Weights of a small mixture-of-experts language model, trained from scratch on English Wikipedia.
Size: 13 layers, width 448, vocabulary 8192, 50.1M parameters.
Experts: 4 experts in each of 12 layers, 1 pick a token, a softmax router.
Training: a variant of Adam for the experts, 420M tokens.
Below are experts of layer 10 (counted from 0) of a mixture-of-experts language model. Rows are named gate (a neuron's input weights, with its number), up (a neuron's input weights, with its number) and show model dimensions 256-319. Each number is 128 + 24 x the weight over its row's rms, rounded and kept within 0 to 255. Numbers have three digits each.
Before each expert's rows: "mostly gets" lists some tokens that are sent to it at least half of the time. This comes from a sample of Wikipedia text that the model never trained on.

# expert 0
mostly gets: "==", "-", " after", " (", " =", "″"
gate0:127142122137112123129130103172134099089113116113116126127124126114091086116119120164121155160130136162126123155132153129138170112113123135120119153155135148171114151111135138166164111124151121
up0:137123161063154157112124110128171135127123144114099158104100118108131126089107143113133078102138109167173120147138118101177124113127112091161128140123184124123165136153096124129101165109164122
gate1:107118116120143135173163167105124107119143161143156127108154135154148157145135121129141135105162161092109172151124122136124180135096122125122126165149141121132107131114117153194127168122102118
up1:129147140135075133091099093155123109126116133146144112160089130136145099117110154128086161121097091109149102121163102107139129113136133133137136115097109122143139124162106119065125124134131126
gate2:114101164097152083136159129153090107093149116136100099134084119118160131132137182109103162132181129135162132107130140125096133117126074120108147101120124153169077142118076153181107159109165096
up2:112138129111090125115120115138107113145146117121144087126123116152156139124156129155109160153129114171157135140127148077138083146115117115118131110148114144160112113115074176172114138125114113
gate3:127086147130136140122144148095160177147084101089133141104160108136110117148094186122124093086125165115155152155131083135137109156085092086109161123102128132135076143112141147106125124119108097
up3:088089155142122097126148119113138140169124110103091113096096117130125096135137125119157143084121128129132111135128138171130119172134105074125110145099135125090070151149154152111155126131083097
gate4:090117116127133114157108107141175134150163116125160127145089169123149147174124177142160109149112106134127112100133129102155089093114113110165128121128151133131155132152129137136153107125141111
up4:166130141152135108133079128158128128115125145104142122146132143142116109131109086146114097148144160107104114118113066127170108108113094155122114166076131122101153128119163133169147151110120122
gate5:113136087167158078114115170113128122150126142108159128085148120132140108135151088095111123118081139149116139126127185052129158140164123147118122107129143139133166140130123140121160177138137111
up5:107118154152144115099146118107137162113143141161145091173122127152153112109083118178154114111135123153134139121142168110124123105124121137113133069132136131073127175136140107109092147129095095
gate6:125138160117121113095130152136122136134147127108150100140130153142093131120150126143142142167124158130154133110105090173085114101127131124082153160160103173118116117119125117134142179098120156
up6:094110107116111088153112078136128149097084191151123161147101140112087156174157141127149161123144084126104108112120123136130139133103119146150115128177151087135124153136091163113125101111118133
gate7:123098109138136111143096102117159111122108117107111101144096130167072101132073150133066111150159099118147138146145081104166127127149125130151167146104115139176121119109145120104175098106119123
up7:154132136115115141123138151143126154099133137108056127111116090087128124171131147144131073087132110156117129119143111104101137144107126132085122093121117091163145145107090143154106122109120128
gate8:118107163126122129156139102153148133103153128099102109103160100150129129119167171135086123123133115133092134126158131140112125120124152112126122112176100106154161110095134125156114118129149158
up8:076146155074094097122172128140139118110167142147099161138114139139171154115147156131125159130108159060134142169125115154177151146134109146126127128111091187149109118161118146154153173156112117
gate9:154132117143155112135136144128164120094148085075187115121138121112096124124104128133089073130153151134110121112118167120118174120156100138135131118113092148157110139135136123164145135116096130
up9:144098139108145117129138131144122116111158129127160137094160149156150124101158157118097158143139143112092135160108157143167125157122108144164126096131108115141149126165108140089138081140099118
gate10:129108122161130124176147155104120117170079105118103093136113145106099117121133136088154134101116160113153115090136134130100113137149141145144104172166104159110122107152141113184159155105154134
up10:083109098102079139102096140118136162072119109100117148077106094168140162167090107138122130138123092094148161179090133168100113161123112111145128135132142161071140160098145144105125112134114141
gate11:087119107137107079128158129141102127158182167124118108132096132076099114143146129093128147128118122151131119121129144112167113131133143144109130131095105112109101098114144135166133118097099127
up11:139147103090145147145137123154165160076096111146113166073098153125109110136135143113168123108124126123179123138141099090128124114139131109105136129115104115106133150165152132193152094136106125
gate12:114120148099138094139101116111136115135143170133130152154122166115097105160089140131120130149170140105140144114138127109129087120140175137130111130093115156139125104184141131107134135115094124
up12:133134155143104179128162118123143093172111100130095111167104118120134127116129186116141149150136110138152141157133137124114081128103139105138142149107131105106078122135051113109144130133151108
gate13:105143142104133091143172117158147134121159125140094130137128165111146159133093123147119120140127119162150128173131155121146133109137149127110135140173119132129112159082124123095158130113117131
up13:136082142144118133115159109104146151127135159133099163128129099127146209081131172078128098163126103106144109152157177123090138130100147135170120159127116117133134099097156128115169112136116143
gate14:124100187165125147128162138140099128124064106126128101140132148147110077136090098118137104078134132096088144128143137102148154132097092098113131164114148127144144130101136146177141133153104141
up14:168141150112125123140169142124115156104096112147119150154158088095105151161136073130153119128151145122130119091101107118113142124121110122166107111078152135174134177134143131147099146113081155
gate15:146124140163077129172139144158136146152120121133120111133131140144128151106106144095167138153129131156169137122151103096131142121117079093113139108136170140107114109141086139134159092140085109
up15:164150115095145112130144153110158141149166153104112082118130125128109083125116157191118149098128161153130138122125097090130109121133115144111142122131113141132113111153104105149172117105106155
gate16:144150148164148099143103157130148120095144143111084140138117115126084108138178122126130161124098165107144081121116127087085130138141130133177130153132184069137153116115086129141084106150101111
up16:168150138151140137099141141146144116174102148160168102107145147158169132152093156145107138132133089126130121109093162140165147161125148116127115143110098131137132104141171112093149116141119149
gate17:135100097123148152126096151141060126141098145111123132099120153108157107132127077116129131128147177144091105140128067122147120142175099166101103141135120114135166174106148156102133149124099129
up17:109153088149127127120117139105118107126089151137130127170131156129109130161100159130128137105138134133121163129142145149156163145133147129142135146124103105113145117102136129171121103131106155
gate18:103134072130114126128094107103113087131132108184126175104158120141154150128085128161135102089155119110133148053142110145137091135133163102113165139162117130131134173126139130098111119150099131
up18:140140103123129105111088157134118153126096131155157110077102143107153127114101117151159121181156160173125109077127151165132130106137123093163119121179111134118123102140094107130134147145100126
gate19:110089151113106120147141123148147102129079101104128138081107141129110098162120170100149124120158119102112163157129115123182176123169150111132136146084099095083140163124152135124147114131161127
up19:168140087101125128074149143116152104117113135140074169097125163094148109115148103148101116115155136151137120149099112106201118114179088167112107152114143085087130164147102107155117198143115162
gate20:149117146119138148135175131142113097138122165099162111083130153113127117152109147123146180118132101138130123144151119133177148139122153111105120139161111180062114108154116145136141119116100168
up20:094126131162124134132080102117104133123129108101126128129134132184181140150150149120124090102094145110084081120134142087136142117129127110082102089129128135086125117106053101114087115100112144
gate21:132082105147130127144117118191126166115113191052087130136123143149171119093117103138126131155149130151130113123130127157139098127130100159119136124123112140125110110117136165129105103124110136
up21:116119123156136181122111095126124101150104094143159133105120120125099109105184112127170086127116107109101154103161113162151096131125113141092121120090093167132138132103162112112141094147117112
gate22:122154130109112083153139109150113110126132121087132145146142119132109154104097120140118123092127112129134144154131145133105141111147169080119111135129100144171113167110098125150142147129133128
up22:111154102129113118098134119121141177130107160098138126102103103149161120164117142121134137077147116131137124161097143110138118138114134152098128151153133148164087174172136117124099151114155152
gate23:109091142131136120197164114124140111111136127137158177169107141130149159193115125122107162146163129128090074111117129162094075113095108114104149109150109153135105141159143122103174141136148103
up23:124091136127132143130171092118117113118136114127125123141145099144096151136109127180158097146148158154143112133148129149116161117135148102164122107143133148155137135102144148099106139143128123
gate24:137166102090145083150118151120131144092135121132119165126120124121156158147129151144154123100150165065149110113133143119091131150175126101091114177168127101155108138168131129190125155163077120
up24:116117142096126116109130115110093106158112138138112099103096117164143127099139125143081093119131097132124140110114114171114122129135084144140128110177096133057130083078135118140119123105184133
gate25:119109162082156141171120126171129086153112154077113127112129121155103145107112172104141165162141105154110115121127121117130135133105150137129156077128110154147119141089160161095126098132122106
up25:133143108161105120123128129097135146137123147090108125121112106141091127155134114069091123130158152150126114145186126107110143120127087151127116100112134122150132121155110113125126143144148171
gate26:137186144099120104131116116154107124132094157082166077158116122135138111118154133116137153121137160144132121143120104107091142098155158137140178177149115131161143165103139139134182167143150118
up26:117140121129136101179153170085136123113160095157091118096122130097148156131102131087126124136127144120141131189133110140133144100137134143152104123148147111144084088138152124158168127095117142
gate27:121098117110091118119104121169111140144109134141123127125107146130099126151153131089128091166153118084120148097093141142119122112154095090157126137140120119091128123142119168166185165121139170
up27:096119141099136084108119116159178139118148151074128158153094152134175146115119104113131143124147141111148109149171132128098144147118177100118130110105128170105119121146165101095109101111126110
gate28:167120167093098113143109106165157130137119109102140143124124158102106101157152139137116140158140108122087134139139131121112131158067126106119087097159118092121128159111104152104158122139177121
up28:106145088112110103113122115131152131134103161156114149114153129139110145143105189112085139137181139135108152102138152140163135143153104160111084158162110115107163175160112142084157130122162121
gate29:084128119137089142139157136145144127143149115095159099101127137073086092130152128123113147172128145118145145109133142131144115141148119081111126133148187150139184141153162158133155142135158137
up29:123125099137157120099137144146123122102128122139144100108138136121116095140117065124167120115114123135074134127124108144153185166109128170093124154120110156094135124131118130111163138149143156
gate30:157105145088128129153140107147129145128130159143141108089140105155111108112133111137126123128132127109137145106173130116138118143139099117140145121120116101113165148092176119109152134119098143
up30:126111139100174131120140106148154163112126120117078117121145155144121140093144058135138115107128133161144092135137092123166124100115127107084150139136191118104144125075094128111081137131098119
gate31:153113135095118151150168109137153103124122145142094142079172094154158121076157102111151145081137105115126161088116158142130105140147150104089128139159110132093127108124133118136178090103166121
up31:144104129103141144140155086127151140136125162153165118121105130132156141119115116071144135126109106116099117155137124123115110155123124121149174153150148112137107151132165142087148147128133112
gate32:123105136130086143120146128137120109142119115144101100121101113109116084152121133136110166113138126122140122116090147114112127109122142127105140168153112126107117106112122137077095146124153152
up32:165138132068142109108114112154147117160105128113157151118125140162107132112073127148153163152116096144146105104156128129123144157089155075122175145123121082144148093157141121103122133113135108
gate33:104156114125121099132113152202133120130151174129110153108145131128132075161105166159110154141136135136117145127123097106152160101112133122156158144149156137141107146110129114087115116100136128
up33:148130135128081124136098118167117135146130142150138121131126147120152113114104156089170137089111100107092134148143141153152169147083117144127152134131110116141089138121127123133092118102150154
gate34:115135147156145082156188131105166117157166121126083152123112157120128144099110125090126092129130178133129167084112097068173098130133111133091126139137111163153114141101118154139091139155128121
up34:061163140126114129147094150111127094147129179135098104147109167134120173140156088131134182115115093141139133092131148126112153120138165126120113139106114111176130090123147124139128156141139151
gate35:151113165179091107104148170115116151162095084105116117146107127106182141126121144086166122112144137161091113150151167129097180152131120075112122131127153109150111125129104167155130107143132105
up35:120120136120168096142143136118112122118079117139136154107167125113122159090095145148141132105109108096136119177140175106128114111163130096093115125118119109114122136170111109117170136115159126
gate36:095146121095145106118126117127186113127146110132134148096092181091124097136135116083135121141136116118134146131066109113140103119135128105129132149148106149124165124128122131120150101122153117
up36:127142146128119119147116120148082124136150141163135118086097142112138157102149166145139101134139131133134128164090132123130146143119136127149155136169141167132128095106139156094089188163116156
gate37:180162163158148106107092151140133137149106100156150120128154119105113133131096117127120151167124143125134142181119103149077158105139124083121146150139106101161138132096189143162124133143168099
up37:140072161120167131113122149098158181110132133118093099156117132137141094138102147147123094089142124150121135138156134103086082159165115109137181091113120149160132152174122123110103100123167094
gate38:123118127096130099119115166097157132108097127144135110159131140116079119149075146174145155147146125150167112157103111124149100143125111124126137122129106136178080136152100150154106140099156119
up38:134140123165135148105114136132105138145134107166138104136158175132176106147166125114128131121178088117123143100121116166104134164109139138095139131145177119144167064149133163117123138138152119
gate39:081120143142156141127154138124128163142152107076108123178121116153172145146131148125111108103140129155104143130115108110160122141137097158153116194135151116160098114108115118114073148103111114
up39:087108131134093114159098139152105081149100128103135142191117118154137144174124141151110132136081104116113125134125116105103103112096183133161128184100099142149099160143131145184111089122112132
gate40:161108153156088156123132142160126197124131132124121083138149139132120161104127115095072143171124108112094109146109091122118138156183117117160138113131097179109095096126130129085126127152122115
up40:148103132185111172165121153142134130104102104161135107107143131167106135112151151130148110101164126132115118174117158110132148171160119182099156126116092136154161131117175142139164111165138098
gate41:118132103124133104155136113138156084131139105138168128151081124184158136110120137146133143163140118127127117084104119146124133131136147098167148114155120107124079120134169127126075104116183124
up41:132139113150137149138103137103148130159098162144133136147139167102097127160167131134152137124133147178133132103133175095178070105092108106130129143149149084108138115173134140135122132147115161
gate42:091145154137115172160129137118116091123135111140118158195149164155137111136130166081181124118129097097105127191156107115131177156103139134123125143163128112115170156109139159126139096123113135
up42:203130123126127106129134112152127168134070071156121121129158104093172094113148098080121151108158122144135108149123122086087113137128123108128118143109162137089144167117123126145125151122136159
gate43:133180107086087120123105138091147150149167140138104090132108161109155095126115144123108151126108149156124136132118122129148124139175128065095133138132126135144099140154151156152165131147096093
up43:083133118145087151156112106146108155117114149115080167139147123159139140154120163111135105129136114135157144169151142117135177120113112137102122094140150099095116077076113129116120129100182126
gate44:125158134159120140150133117120114130156101109156124119117156160133129133129095145106165115113134109139098159146139110155122100122108153102108159148130149165151123124082149109149116082143162097
up44:129184125128130139089157132130126141123083176124131151183161096111116143155169126135092133132126144149135133086127166090134149145128132111153137139101113100089151156121112112113102185143116137
gate45:167112153128140146099116102191104102085135123134140106121109171170094080128141143145104099144136153148113124155125101146168142152117155131133134142111142159126108147116151162112128170114116126
up45:111101138096150111113113137098117143167155117125125150103152079174101141118155112141110137123105114133132109131112107120102154161119112119093085154119138100147138112119081094113166089111153095
gate46:124123138075143165095109136079166115090157133127144136110114125106154115132131093113114140134114162121086131098112104150115138135178112116124125120142087155131125110072084108127079130136097143
up46:121091116116126129104165135107163101139127144103136096096099145081158145120150138112116150121112123126148131092076087130126113140147131094108183120110114108145145151108083133125165108113158129
gate47:118095141103116108135131157149158120141166137095132092093148152141103124133172127088137099120085112053099114143131130121102177147126087118113156129127137124121145121137125165142139126140123092
up47:194133154157139166158120116126094131160069163137145136094106112126145109183095126127139116088164147134111150131171087145106132123098202122095151131129089136121158137162107152170105134181165137
gate48:141150177163100148130116135094162124177146147192130132106111148133097166099153100128156137124116128147129098120148168107122129105113116144154145156115137128143121116094105126117132137110096157
up48:151125135142157111145107139159101143117166139147106144124105113124146135129102143070135150132102144125124152124114142151168109139115111123132153111105088187133132075148092106149085170133138177
gate49:115122069108121128122107117141119163138126136150131113146154132113125153104094100157131114130124153092057155146120111077079139133132126131146111137110105128180138155159145152116116115130140110
up49:160124164123161099154161093123143145098158119104139105105077109117166098143135139101142112118125107097184123127142142115173124153162092118132161164110142141158129098108126133166131106135140122
gate50:104093152104126158133093110128103131132121127179131135136101184153132139130135111149110171131115118126110132136113135120139120113113166147149090131186158136171141133125129160103140130130118122
up50:124150090142100091133137141128105128113129127113080096087150140106121138106109108120105146133085135108059084117142114113102121122129174151084153147138093129120098152092111122128190122097139128
gate51:175111095137111108147127152165088119115120143114103181068095125104109122150134170187138113149161122119130138080152079118159124116146122131125110159102143169099133154146099130117163116122116168
up51:115108155129100112140150158150116098093126089106182080114098111155084113091134105126097113139146096123128116113161103097137122124152150121114127107100094096134120120112190148098156144133140101
gate52:125129090129130114114112165162125100130146100182182103145123105186148109154137098109133164133124157136155124123111075161122085106157118124109128167179130107098138155136147128133142161146167135
up52:173114139114103128135125141095115106126161153114129108098140103133136104159123124163142145132141132145107163079079112142112178112107114136135097132126137093154154156092145154175146129151145155
gate53:140148143162154173129146148077152146081129105115093144085105103132140126123100118142127120126122161150152126151101081172166112158167150141100121106137113111076105097084140136103097151108121122
up53:100131152100138104163105140122086128090129139106141178127097129121121138150111082090137105144139105094104111155119090172140177080112134175151138150163176128135126106129157122122153144144145120
gate54:114116136137169131129148141183149092142087157135081098149113088111123137172096114141129102091127153084104124094101102128095107127137145114133121137156119113093165167100099156099145062139140109
up54:180144170112140187159131099139193099155098116165159093106098132166150128125137140130111116166174142100148123128123123120155154110115144103116100100133134130108128114100123131115121120121106134
gate55:135096141158130166139141147099164113096155104118156122140156098132135117124089137137116201154128137113101130140125105118082150148156159172145099146113113102101106130071123119160108148140115124
up55:136153160107125112147134113125148118166117109125105131173116129134119130129142136125143097126115091107122130076144136134163142121117089114110128118118115172168107101114095126162182126120154134
gate56:147134076133106186107139112126126114119104109158127125114140124111110145121172135113151167141156187130105100120117096166134139131137131172168127122162106127083169162153098120147141121160134115
up56:141147088091123090171106094102124138105156100094103111129112096099094130127164137134115093161137125131107174117136106103107130133153105128137144107098100111154089173117062134143120109158105157
gate57:169152141098092088135105149159144175136106114148080122140110101133140137128115173086140116107156157140178161095087120094156122141161103150123145143116129147092101131110139120152138130110111127
up57:110121100107126084125169127135147124129141140134151072165126108092110130132144107127143129165101137135093102128115134170152091114095128158132108132179106083150151114133176101173154127125098137
gate58:142091178115164167119105148163138164105138125153130131117122112164065113124114142159114114089162124127152146103141099145089169144113146113111134110165133130097147110144100153136143079143159136
up58:131122146086137152127138128137117189137073146143142157101086138114100130140157152150080165124116107134143143125145142116118144141142121164122107149154105155085168130126155126091143133122100143
gate59:082156140085114091133139123138130130106123086153112148150104150140146111108110114101099127158164156142092143121062099176142132120168105134130142119158130131143103119128140118112157133149167089
up59:102108143113136070141111175099160137123115098116162176098137085092105134091116146153113123165147138133113124172100114146073140121142125080102160101147137155158100148140116118113128103140191087
gate60:134125099108104122139122139152163113115108141066152094168122123114120115136140097140105135152108181124089096139143136130157136149203135135135092146143098101096145120124136175145166153124147135
up60:117082147177127120149138143097081145127095148139158122140154140172135155149149101115158115153102075104113079124108140169173099119141139092075172136106147136144093136123160126156096125094104128
gate61:088128154099157138160100110117155112117147092128097168096117153153081120117074147123159183097118132110148135143126131102114132147054142082086159145101116112154117124130178154159140127110174128
up61:120127161129131091115088125117165100165129123139110099156090151140083116138152121157110111135082131162141139096122125130206106101124138090135151139145146124120172133128161130138131155101081099
gate62:122138103117104140111115161109164117170146131097112149126133132119130148157113131114130088144089165138101135125121168119112105087124090107150143143155190143128104137119114108131133119113125112
up62:133122102116095148102142110153129110127173145125117124163128118132180114117161109122133158135103137117075108125108104143192100132194113135072117106147135136102113130123132159147127140140123105
gate63:155102151109095105134123120109109065112161133089130170121136116089108119138134122116195114098154144120108109102137094134146187128113129087084150133144155116098144165105153163157133137157099152
up63:189149114157134194096138133155110165129148106094077073127121125087169097143130129149104143178088141133123149138154116140115132116105179151117161127095158140139123102101119100135163117137134142
gate64:111112147106107128088079117122118130129182134189144142153129140116113128148103140183134128128155100129119162159151120145130120134069150164083119131129115100101116150157168139103169078112115135
up64:102127137118153117120103113128146117107111142137108109134147111182125153126104140141142125117132108152105131079110159153115109121164122150149099134141129130145138157116140138142096110098107161
gate65:156123123102130179137122132107093077117104113158121161144158138130105125116118106120120098076144164100097145158155114118142141121167095116132171083175112098134169135105101143137143112131120153
up65:162114087132161099121092118153115123121129126138136099113132115178088119106090113098147125152143136130115165115125160124111178123137119116131117095189080140117148121075087112168129123117149166
gate66:163139146102155120143103113132133160122097084145128121104155102144122112095099142165117122110133140118144116149136133117095124145098112114097165126099150118178153161114110083156142092098149142
up66:144094132144138133118173147109135086176119128143140100120151114153155134157101147122128136107142128115111123086124141114075130125158127132116124161145114091089118143140119180149130130156127117
gate67:133112134124120142117113110141137142105119146116154127104102191127102131123100178139120157167176109127145118099156106140144132146082147095158125148084151126136108128139123152173141120155103137
up67:115136147151114123174117100084097135162139149124089074151117146127132108107167073143104122086146123099161177127115112099177114149137130103094171094137132142126140118135127118103158135135140121
gate68:162156134160140152144154133141161149182088090116115123136161143146130092133136110122102133126165149132118143118117164087162137169089105088070125106092127099105165138136087133123074158141139145
up68:146090123138102183163155126112132109120112141129127153129115136103134076127076117125126109145131128158172173117091128136148123130127126116095125117117153117132126125079080108114120150102160129
gate69:147102137141142088144146156112132139120105116110126148116114088181132126161148186138135112147161118099118078112128146101070129117092127144174097079144183130155143113124088119138171058120101144
up69:115100150112163122146130155135149114124112109152105115134108130122131134093117126127146148132158123154167153135113123106097122157083113115072147117118110086099128100105104123111147125112145139
gate70:169125113126120123128166121156070177144128172100095147161105130087102158104156120110142134097110162117101145118116132155114151165132118135144125139152128177125139092109108122069106115101109125
up70:100120145140113147135145139132121166135123090145123165134154102192136110163136153176102137116139097095176108095148165154118151151133168131175109118114067148157133149132123120149136079110118157
gate71:120158092140134122160146131140139104165122141123163161181160133154102138142124091165098116126134126148076143153141140129130111119109136139076139108123123103128121137089131140134137111149135154
up71:146098096138119130129139111095123150153168125127100150108188146081143161108142120165098137112149132135087129115151124123116134158125106158100146133155166129142135136152117108121136134147140118
gate72:158112134156159153174127138126087112133097098045106090122127113142119128105160089142208137127138151103114155104103125102091095126160151110133140149110127123147117110127135156142176165141112125
up72:187142119134127077127106125135098112151133144143138150064104139096118140120098140111133115143152130127126147081144160088065144123118105132083122149132158126102155113153122158121183166122152117
gate73:135172131113164102149085116116131129118091122104143164152112141129120114119140106111093122125124139143125129095141120087081135128151111121137182128135170151105136166121177099108121127148140111
up73:148174150102124117119150108108173120161176141156130144121104170139121123123115099150109176112147097108142096107083164110121149130147096123135112122111122111155082128107097130110117154127138122
gate74:126109136122115167118115143135178147112128182109160158126144122139154148160151107129117113134140162126143118100099108147164127119125143122156183131109101071121102159143178124111170145153114141
up74:107159086080100146167078122140119153109140099108108130117133037140133109132135183155139177181149094128135095141145149150121154130132092140135147116104151133116127149124135107112109141110137099
gate75:143184090148150159138137132125113152101114142109132110170141116077129103145139123102108150150140103087074089100122137110130109135099115089080147147092118123147142139173145126149101121110093143
up75:108096173142088141126134145121139129106131153146140152127164140120114111141153124156100126160129123165127106104123155114109079140123110125102127090122124137109187139147121111102087132124142150
gate76:115116194149173076110187139186126122080164117123110177128101154175111081146126112108102130100137115127114140117177147114083102163107119095121128089104112145116124149132178114098143135138109131
up76:132147158137154123156112119119147109104130122105175116121180155155125123089131128181150148156125125127128171139136141116144128125168170129111109139108099164117099128140095125144129114105156135
gate77:126124123137111104141124135084123069117139093126139139173136090120090126130143093145134173119107130129086132086152121112144148133099137065112088161128094131138146147157136124116132118106106098
up77:119130074110140133054111122157111125154136168070136081108110090119129155102162094117126106136098162121086147141079150062127136125190143095177155124140174105100129134079062145084139118136124162
gate78:138155153111135127168139128132140118161079133119126090133136121148105082146141095126154106097157158150125109131095130109125147123127097133142147163159152141066128120143150115104117115161124134
up78:111120122142139120106191140116155129138132147140114179170133084131120159102142125133102173133109129143152146105168131163074127126127144146109116096109102102118100119147137131103106151129095109
gate79:083168121142126103160115141151102115123114146128163096162168156145113093164137105123139125147170160148161147132089083148130134110124125085160134115147128104143172117168100147151172123143147139
up79:117130139096135173118107120103140088143150072111138149109090134109147156108096156136121155133079127144135101138115178099175097146122129144163137133132104127135078115171123108123087171156140094
gate80:172122146142151132087120142125080129109138183143166144112145096159141147126137095108116110184118130150144110160130095142129141130147143122091165127161162156148166093101134176134135176106151102
up80:127130101154153113158127117109138088113074088112117139173118142132128140152133159151127126194116146125159119113133146119129141120174161125124128094152109127107126105102166143120077151136125097
gate81:136167169106100134093118107153142159122152125155110137117137127141096102166120156120114168107124134095142143097159094166101153149151108115132100118128116136102118176118116106162123069107094118
up81:130144109107132154085169141119128103154149152131149121144094104126120153115120080147102095103130162138149139099125138169136127139145151115138138098124140150109134104102118146130130135145118158
gate82:133151156127132164115063158108155093107102160154110128135180142171104146139118136138131139138146130139155158122123125103096151141102101115123138099133106122145145155096114125156148101139174117
up82:134134118108140158138120147150126131159064154096116085134114069133110088139174143145107126122159125166162136148138142155148115127125143132101140103118125108155129103144163131072155108142097150
gate83:100131148126137129123158130089141130120161122105173158100154152163169114164081095177101148110131141087149141127113108124126115156176113129116121172119109133145145165176108104106098154121168120
up83:161139119165101105098089133149143165132084141135139120148133095149127126114160150171130114124165079136131123112097157128138094124084126102105145122184153090123112081112168143128120125128149117
gate84:151181126110134119160107108142118109127094123160118072142129142126131148146109087147105085098104102139127112096131132083090091116106137128123147099136116125088120102114171139173127110089106117
up84:136091136086119151144147146129094174124137160062151109127092130157098133134076156112134174107132139162112146085146119138144096121119123131152104103128073107116133121154139116104184173104130121
gate85:092132151133205072096111117087146170128138150117152123136129118115159124136135118117126118099103178092165108168119129142108083151127094092112128140136146150136100152108105107089152145150133106
up85:159123165122118154133138123119115117100146097134105106112144121120148135136133140143136106109128139112094153150158143152097111106138122144131084100111099150165169127157109122102117126127140131
gate86:104130133098144183117152120156133090138094144132131104093155157143128152118104114131109077118154142096092109145137149105132088125156107108094114147103111128099117154068103126112121120127130124
up86:121151094115118080132096142157094120129133111092096088133123109127137130113098110138112113141090136118133110110131139094170095114187144124111130131140151142135118099137134156094126162115147162
gate87:112118110123116107153144125101134147093114111153110090109144113108150143106112121118149120118156141075112108106115074122125104091140144112091158173116141103101104136084136119140130144136142130
up87:140115089115163111153116117164121095126116140132108137186135157154116119131114137169144120120144127132092092121097152141077155126092150174116106088120114122141163164129136143101146125099104121
gate88:157111146102112152182107110158119111154103115208152121145114193154117140126147157134102135099206104168134115126130082121146098091110116124122171115190150153101118125126128123089107092100129121
up88:121111161107129118123117141165120126149079159117152126130106182173110098102104113110098123149174116182124093125159117150131096161128144117126128142118138138098119120133123105145139112162126096
gate89:138120138127124075134092170159123121123164129166128134158111124063100085137142108142134150134146135134119124143145136143087116128171148178120111112126121136091176133168113131124116072146134133
up89:127126134154137152148157130133127099135159086084080136173100140091126099094132103172150166148137121132095129143162120133109147144109134137179118125090131116190102181153116130160132102149138154
gate90:136111137125130175181139130145141128158122105121167179122150146133109153104110131100167128132151126158095137125132152178116148123133136150131147112175130135107125121096142076111130097108119138
up90:121111083110149128139149118118101143136143150131118143116134126148096100131177130150133098133153120184092154085108126082114161141131144136088159121073123159115081137148129119083136092104130158
gate91:145163096147116147120089149145134100193090170057083120090144177111178108131109144148121113126113157149134122155142135182134119124183117112138118135169113109104151153113109159151111140114138147
up91:115160127126145154091067131096135154096124146152166131127109155058097139124148071135140175147142147133142120133140130145096110128130137104072115110143111132133157179159136090109077125146145156
gate92:114160141117134127107109136115121169134115158140134102144126151087137108099157139160128154135142162147141085193124096097138127163107150136081114127136129083117129126112112130213116112129120161
up92:085143131097135097164138115108121106155113158151135105125159154127142139122112063161126149106169117144155149133113111139164111128102147112108161127129135124144077097129088124073099111147114131
gate93:190191106125111133141122119130094111120125126161126127145122174147123064107123165144108119110156127149114110101144091081131119109155118143127127112143089156131145114124125138069130148132136122
up93:138106126126080170121099117130099165152130100153147108090108121150142154087119155129126170141126079133119087081109125133128162125141112134150130121163103167091116129130157133133107167140118128
gate94:175141114142134167100116161152159134137117132133139143076115139136134145077075172134149114062152151112131101118100148139104110138134123132110143195102112164143159123104162094113141127120110120
up94:095165119120133132135146100101160120102141122098145091147106131122130128156184161102140151151158107119117131210131168140152165158092105104154120060108106115155115071134086152107091135115121151
gate95:118138116137122098174104130181140097134136116150091178142111161172141102131093147124170155142141168157136160151117151164106118146118164115148101140134121112111133124099101094117100126164109138
up95:131141169139092137146152107163114097114096105131115188101094165202108138108083121155141118118160120159137154109125147175161113131124143118138155122174089171123137137123153104121133165141131104
gate96:122116129122162131131111160129072111109129101152156112127151108176075112125148138162151123112125115089154143124113123117114167132146131105107173087153111103103182156125110159118134130110147142
up96:148150155134156137133094118131134080155133095145174146124121133129149108128092130196152114127131126183160134145114108066113120117172133146108144152117137113080094099078109136180103147140134099
gate97:127115172114134104163084141167123109130134132168123136124115101135115136105101122120121131133098115141176120112110104098115115144148141129138129116099167147099138089141122115186102126135128119
up97:117161086085133099119153146113132142151160090099184135091098162127123166162105142134132117130156119067146143157124106152186102121132114136108131141160113145169100142162103111168138125144152163
gate98:119138145161167126115144155094159150118128106121133139146157134127135128115129143101167107120175109097128145144160167138099122139122094103137111136139120111152117110162116124097153083125144083
up98:131124116128103133131132138139092131159087147128109129141142125113152111161106098144161133128125138128117150115134110157094109109103165122140115121154120091087137145133131145136161152121115122
gate99:128136128133172090156142138130141120120171096114134153133124119164130117099136126128181119098132126103146153169095122097126117148121094133089128145140138110105130140081088172126163119132139108
up99:107121127132145144102159126129120128090149159131116130093123127158122116134108119140163122108122065110121115115175103168190121138092135075130141123105110156085147160145153119158131138106095160
gate100:102115141101171090098122164123130187163119118085130119177163140113112153135103117194153155097152134112132168158147140110115135142130130128160115129071111124118156145152082149130095138159125138
up100:124162121176149182121133141124123094114145130127113107122155084113088112127146109125171151120118116109135166090116136142138166136151112127140129091114075156109121120097167148129094132136124105
gate101:109158133185135119091142119124106117141154088153099089142123143150100150126148127164127138101112141125158124162148193154100147114150128143172124125099142098148138119114138163120141106128122109
up101:150123113147125137149141134112090150135147155076101124107128164156107129178118160152145133180103118071074124169148122130131100112163103143183112111107102120137121164118153144127154139131106129